Experts of a small language model.
Experts: 128 experts in each of 9 layers, 48 SwiGLU neurons an expert, a shared expert of 256 neurons.
Below are experts of layer 4 (counted from 0) of a mixture-of-experts language model. Rows are named router (the router's row for the expert), gate (a neuron's input weights, with its number), up (a neuron's input weights, with its number), down (a neuron's output weights, with its number) and show model dimensions 200-239. Each number is 128 + 24 x the weight over its row's rms, rounded and kept within 0 to 255.
Before each expert's rows: "comes after" lists some tokens at least twice as common just before its tokens as in all text; "comes before" lists some tokens at least twice as common just after its tokens as in all text. This comes from a sample of Wikipedia text that the model never trained on. Tokens count by the router's weight.

# expert 25
comes after: "2", "1", " in", " September", "In", " January"
comes before: "1", "2", "0", "9", "8", "7"
router [119  83  84 139 171 155  96 137 170 155 113 129 124 115 135 152 149 141 125 110 129 107 157 123  87 108 137 142 109 129 131 182 141 149 149 161 133 123 136  83]
gate0 [138 111 126  92 126 106 119 119 143  72 129 134  75 131 124 132 136 129 138 133 123 104 146 153 115 109 113 122 153 131 105 127 144 108 154 149 128 109 130  94]
up0 [121 134 130 135 150 134 106 129 179 105 129 151 108 114 112 127 121 141 131 130  87  93 161 113 106 121  97  86 159 143 143 122 138  74 148 180 148 118  99  68]
down0 [110 118 124 110 137 164 125 103 143 132 143 109 134 130 137  89 148 108 140 128 148 136  70 140 180 177 109 146 137 151 110 119  98 125 124 148 131  84 130 162]
gate1 [153 121 122 147 162 150 118 104 137 144 138 152 144 111 133 134 127 130 110 167 166 141 156 130 114 101 124 166 134 168 117 137 158  83 139 141 106 150 149 137]
up1 [142 167 118 114 109 109 129 144 147 131 174  51 107 122 155 157 188 122 149 128 165 165 102 131 124 161  94 122 155  86 133 146 106 134 131 135 140 117 183 175]
down1 [119 137 119 133  82 125 114 116 122 122 172 127 124 138 120  97 134 123 148 126  96 100  83 131 137  71 129 103 146 117 134  95 112 165 116 151 110 106 148 106]
gate2 [132 147 154 141 129 169 152 150 147 128 105  97 154 124 167 108 136 114  99 143 125 126 124  92 179  91  71 121 126 117 132 121 153 121 138 108 127 108 157 145]
up2 [ 81 114 136 115 147 148 125 160 108 175 138 101 151 172 125  94 134 114  85 120 129 110 118 132 129 128 137 171 131 157 130 143 136 133 103 108 110 122 119 117]
down2 [116 156  87 176 132 136 128 137 141 126 117 140 125 100 120  85  93 120 163 114 156 130 153 152 114 162 141 117 130 131 103 118 149 175 145 128 121  91 177 154]
gate3 [167 156 125 105 107 144 139 136 190  99 154  88 108 120  97 114 117 118 172 150 121 114 121 179 178 116 163 109 142 147 123 116 134 119 133 118 141 140 117 136]
up3 [140 124 170 117 148 125 141  87 123 103 162 126 124 143 129 133 114 104  75  80 112 151 105 164  89 159 162  84  99 139 143 142 100 130 144  83 104 118 126 135]
down3 [108 113 143  89 118 164 127 133 141 115 157  64 138 119 105 134 116 111 122 123 114 120  86 143 128 115 155 121 109 111 111 112 112 104 134 135 125 142 177 131]
gate4 [119 111 118 133 104 136 132 152 137 114 166 139 103 152 148 102 114 150 109 139 121 101 108 159 141 170 147 115 100 144 139 150 106 110 192 133  78 105 121 159]
up4 [ 92 128 105 126 173 116 123 123 116 133 116 139 106 105 103 142 142 124 136 142  91 114 159 155 131 148  82 152 146 142 103 114 123 132 113 122 144 127 137 166]
down4 [111 113 124 146 122  88  92 131 125 116 124 142 141  92 141 129 144  86 155 154  70 118  90 124 123 147  89 158 129 152 106 104 108 104 140 100 158 165 108 176]
gate5 [101 149 135 119 157 163 135 152 104 129 150 142 145 143 173 130  60 120 130 134 108 128 178 113 154  92 120 106 120 126 126 107 127 163 155 157 124 174 138 164]
up5 [130  93 149 113  96 160 128 103  81 131 122 107  97 123 111  68 142 111 159 143 124 128 110 127 136 131 164 120 114 132 117 152 125 118 122 115 190 106 132 109]
down5 [117  78 122 177 101 126 114 112 137 156 100 123 136  90 144 140 123 142 163 120 115  91 153  83 130 162 108 110  91 135 107  85 130  85 108 119 133 148  96 111]
gate6 [147 109 135 158 172 106 110 125  94 134  93 131 134 131 188 164 162 121 120 134 157  90 135 112 115 129 124  89 132 100 103 139 116 171 130 169  92 117 115 164]
up6 [105 124 126  77 122 117 159 151 113 148 140 143 165 173 107 106  89  65 162 118 140 149  96 142 142 128 162 143 132 102 111 111 127  92 134  64 145 163 161  95]
down6 [149 188 120 140 140 113 106 138  86 114 172 116 104 121 149 149  89 142 138 156  95  97 141 129 132 115 100 140 163 130 118 120 152 130 141 136 102 135 118 140]
gate7 [127 136 160 125 170 164 118  96 181 161 107 135 143 157 127 142 135 164 145 113 122 129 144 113 120 111 110 196 138  86 124 148 128 119 160 176 171 159 119 126]
up7 [107 125 158 111 158 120 141 145 147 146 132  96 126 122 109 117 125 181 102  99 129 158 118  96 146 127 108 152  85 146 154 145 131 121 143 173 174 127 132 141]
down7 [ 92 117 153 128 130 150 100 139 141 114 127 103  80 125 159 119 140 176  82 178 153 132 134 101 105 144 148 158 117  81 129 148 123 148 124 116  85 126 161 148]

# expert 84
comes after: " |", " ", "|", "5", " at"
comes before: " |", "1", "|", "0", "2", "4"
router [ 91 121 106  95 128 126  94 139 151 127 148 124 171 118 109 101 146 129 169 109 151  94 114  96  88 157 113  75 124 128 100 109 137 118 162 114 125 112 126 155]
gate0 [119 127 100 118 116 114 146 139 125 140 118  89 128 143 138 119 149 129 136 113 143 114  99 109 107 157 121 148 137 107 165 120 110 107 143 151 155 121 140 138]
up0 [134 140  98 146  90 112  96 152 151 155 142 156 154 119 130 113 135 124  94 110 145 131 120 138 117 122 141 109 126 117 107 142 136 159 128 110 138 128 121 131]
down0 [144 140 145 137 148 136 117 116 142 100 142 113 149 135 112  77 131 139 118 122 138 153 134 135 102 122 141 108 129 116 153 194 146 103 177 119 121 120 127 119]
gate1 [115 165 128 122 142 102 137  86 198 162 153 139 161 163 121 143 154  87  77 164 101 127  96  93 117 102 117 163 146 145 145 143 177 134 153 130 131 153 106  76]
up1 [133 130 120 154 149 135  89 123 145 113 138 142 170 116 134 149 136 107 150 153  76 134 108 123 124 109  99 153 140 120 203 151  93 103 152 195 116 107 110  94]
down1 [149 175 125 129 139 120  76 127 122  96 195 164 106 182 122 115  77 149 121 121  47 127 148 151 101 146 120 167 151  91 117 128 120 119 134 127 104 145 118 121]
gate2 [161 147 127  96  97 133 130 116 122 151 147 108 116 108  83 133  89 123 122 133 146 143 100 146 143 167 114 135 137 126 121 170 141 133 147 112  85 102 117 125]
up2 [144 114 137  89 111 147  82  87 142 148 112 123 141  93 153 172 112 112 105 116 137 159  57 160  87 111 135 146 114 111 131 129 128 104 139 130 145 108 102 130]
down2 [112 137 135 168 131 162 124 151 164 127  89 172 130 112 134 136 133 181 141 141 154 162 116 151 102 124 149 147  98 138 140 129 162 126  87 128 144  85 119  80]
gate3 [133  88 128 131 156 176 129 160 126 114 146 114 142 153 197 101 156 118  93 155 127 148 189 164 124 129 129 157 115 141 115 118 134 158 129 110 164 146 141 116]
up3 [ 60 124 148 131 115 101 146 113 138 128 112 135 167  97 130 155 128  59 180 165 112 110 148 142 141 132  93 159 137 181 194 144 143 125 137 176 154 157 163 104]
down3 [129 162 128 149 138 138 153  98 117 106  99 163 131 134 136 148 117  99 129 121 156 192 103 143 110 140 125 134 149 100 150 106 139 151 133 139  94 132 116  89]
gate4 [114 135  65 112 119 131 130 166 153 157 150 152 143 134 152 159 152  97 162 133  79 142 141 111 116 131 101 131 169 178 123 116 155 137 169 153 160 120 131 126]
up4 [160 118 112 114 115 127 133 145 124 120 114 149 126 114 101 125 118 105 154 103 116 111 191  90  97 145 145 159 162 123  87 111 143 118 146 129 124  90 112 115]
down4 [137 106  82 103 121 151 112 151 140 111 149 119 151 136 142 147 112 123 128 133 152 110 136 141 101  87 128  99 162 100 129 113  88 154 109 136 134 183 101 166]
gate5 [ 54 144 144  94 163 184 166 142 101 127 124 122 155 153 116 121 143  90 102 130  66 153 113 137 107 105 142 107 124 106 140 145 109 167 167 136 150 108 125 152]
up5 [100 105 119 120 135 152 115  97  75  98 113  92 131  82 122 151 124 145 123 125 150 138 170 119 102 182 156 139 140 152 128 182 161 142 126 108 140 106  81 127]
down5 [106 143 154 158 126  79 125 117 145 116 139 102 148 116 166 123 159 141 150 119 106 112 141 109 118 120 141 107  73 133 128 129 167 117 137 109 143 166 129 120]
gate6 [133 137 112 159 117 132 121  96 125 138  79 176 142 146 115 118 104 114 134 123 132 173 133 100 130 116 136 187 121 126 105 159  90  98 158 108 134 110 126  95]
up6 [143 134 139  74 147 110  93  85 144  90 133 169  92 148 140 139 116 158 147 118 118 149 146 138 128 133 121 143 107 129 142 107 122 127 112 103 136  86 109 107]
down6 [109  96 133 127 139 130 120 177 165 126 147 101 154 171 143 127 106 111 129 103 159 105  62 121 142 114 162 124 102 159 116 105 128 124 135 145 119 140 131 132]
gate7 [119 118 130 147 131 125 133 143 124 102 141 116 155 106 114  71 130  98 125 139 115 120 180 181 150 115 124 151 119  93 140 129 144  94 155 120 146 131 116 151]
up7 [158 141 164 113 146 132 119 122 157 144 134 153 110 139 115 149 170  99  96 180 149 185 119 141 104 121 100 102 127 136 159 101 161  94 158  92 102 155 129 110]
down7 [119 146 155 130 132  93 114 135 103 133  70 145 135 100 141  89  88 121 120 132 107 127 138 143 113 156 119  94 133 116 135 121 156 198 111 142 143 167 139 100]

# expert 15
comes after: " ", "1", "2", "3", "–", "4"
comes before: " |", "–", ".", "0", ";", "5"
router [122 115 157 132 170  98 125 133 132 122 113 116 120 148 145 116 152 159  91  95 162 102 161 166 119 140 129  93 132 112 120 103  97 149 155 158 126 140 129 164]
gate0 [149 121 141 127 141 145 154 119 124  87 145  87 102 169 159 115 117 158 101 127 143 124 162 145 131 133 150 108 114  95 100 181 111 137 155 148 101 154 134 109]
up0 [112 149 142  97 121 121 122 147 129  94 139  86 160 158 143 113 146 153 132 127 135 120 138 181 144 168 141 138 142  98  85 166 132 141 155 165 136 149 138 112]
down0 [139 158 132 130 131  83  92 119 125 148 161 124 148 170 176 151 127  94 154 113 110 153  93 136 128 163 120 119 136 113 141 162 179 119 180 145 114 150 154 139]
gate1 [174 130 117 129 140 160 166 136 116 121  90 148  57 140 150 142  96 121 126 186 141 163 115 136 101 184 129 127 156 120 172 128  94 106 158 129 110 151 131  93]
up1 [132 135 169 147 150 168 102 120 115 105 136 117 142 157 134 133 150 127 130 118 117 134 159 128 133  95 136 153 101 124 138 149 155 145 135 121  99 107 129 122]
down1 [ 99 139 124 116 149 151 115 153 106 103 124 105 154  96  68 102 116 115 132  76 133 120 111 128  93 106 203 123 115 120 157  80 135 132  62 167 119 135 123  97]
gate2 [110 112 114 122 125 117 165 126  90 132 143 102 146 133 153 137 116 118  91 135 126 110 145 142 119 145 146 138 104  93 133 172 105 133 133 162 113 151 140 167]
up2 [132 157 160 109 130 173 128  98  96 125 121  77  76 112 132 175 129 157 138 138 132 144 150 132 139 132 131  94 151  97 130 169 108 123 119 125 171 138 111 102]
down2 [113 101 114  96  73 110 145 108 116 125 102 129 148 116 168 150 155 127 131 130 118 161 116 130 168  95  99 126 108 103  89  98 127 143  93  76 192 107  99 149]
gate3 [145 128  93 149 128 113 151 112 116 111 138 175 152 152 118 123 121 129 150 131  96 125 151  93 113 147 106 108 147  99 158 106 164 115 126 128 129 100 121 140]
up3 [127 114 123 124 134 165 126 139 176 129 123 176 121 130 151 108 126 103 120 116  88 125 139 155 148 148 124 119 148 164 143 153  93 153 145 153 125 169  99 104]
down3 [188 101 105 167 104 158 113 106 147 159 143 112 128 115  83 134 132 136 166 126 118 159  73 130 134 106 178 167 171 115  90 123 109 102  75 167 117 161 158 126]
gate4 [123 141 124 163 129  89 136 133 120 148 141 179 114 176 109  97 121 101 201 105  76 113 117 102 152 139 118 138 142 120 148 156  79 155 145 143 135 144 111 111]
up4 [125 137 126  98 151 162 131 135 163 147 139 112 105  73 129 156 137 107 129 129 145 158 158 139 113 107 160 138  80 164 113  91 123 149 104 124 167 114 137 143]
down4 [147 134 160 140 111  86 117 143  83 157 100 106 120 125 117 163 130 119 121 134 137 156 154 117 135 122 138 129 159 170 126 107 119 135 131  85 166 125 165 134]
gate5 [116 120 129 111 148 138 102 130 166 146 119 158 146 122 126 145  95  78 132 126 102 137 125 105 165 100 124 150  96 138 115 131 153 153 120 100  82 141 142 144]
up5 [124 171 143 104 161 155 110 127 116 154 115  64 131 165 158 142 117  96 156 113 166  96 128 132 139 138 128  95 102 103  94 152 139 136 131  81  86 104 159 128]
down5 [123 126 128 180 139 125 151 127 156 147 133  73  84  92 157 149 162 129 136 124 139 150  93 149 129 154 136 130 103 125 112 123 107 141  96 104 165 103 112 119]
gate6 [169 104 143 122 111 142 140 107 164 139 135 177 140 158 127 127 148  89 173 141  98 144 127 114 124 144 157 161  90 127 135 154 143 153 164 104  72 198 113  98]
up6 [104 119  79 100  94 155 153 100 113 119 127 129 139 127 117 190  98 161 130 136 133 153 104 127 109 121 107 123 146 100 104 139 115 138 137 108 152 102 145 124]
down6 [ 97 121 140 171 136 110 124 112 109 144 155 172 126 159 129 144 123 162  86 127 123  58 158 133 114 136 149 105  97 136 148  79 129 122 101 147 122 158 137 170]
gate7 [112 108  60 126 161 102 136  76  91 116 101 114 121 122 154 166 159 111 137 127 129 158 137 116  99 142 160 104 110 112 135 130 109 143 148  91  97 122 143 171]
up7 [101 125 129 135  86 144 140  87 131 106 172 126 140 114 130 111 121 115 151 120 131 127 149 121 131 125  89 109 126  93 125 152 211 134 118 174 110 136 132 145]
down7 [127  99 156 157 119 124 156 112 137 127 122 123  98  92 131 127 117 138 114 162 118 124 136  82 177 106 109 102 132  70 170 107 137 107 155 121  76 120 160 111]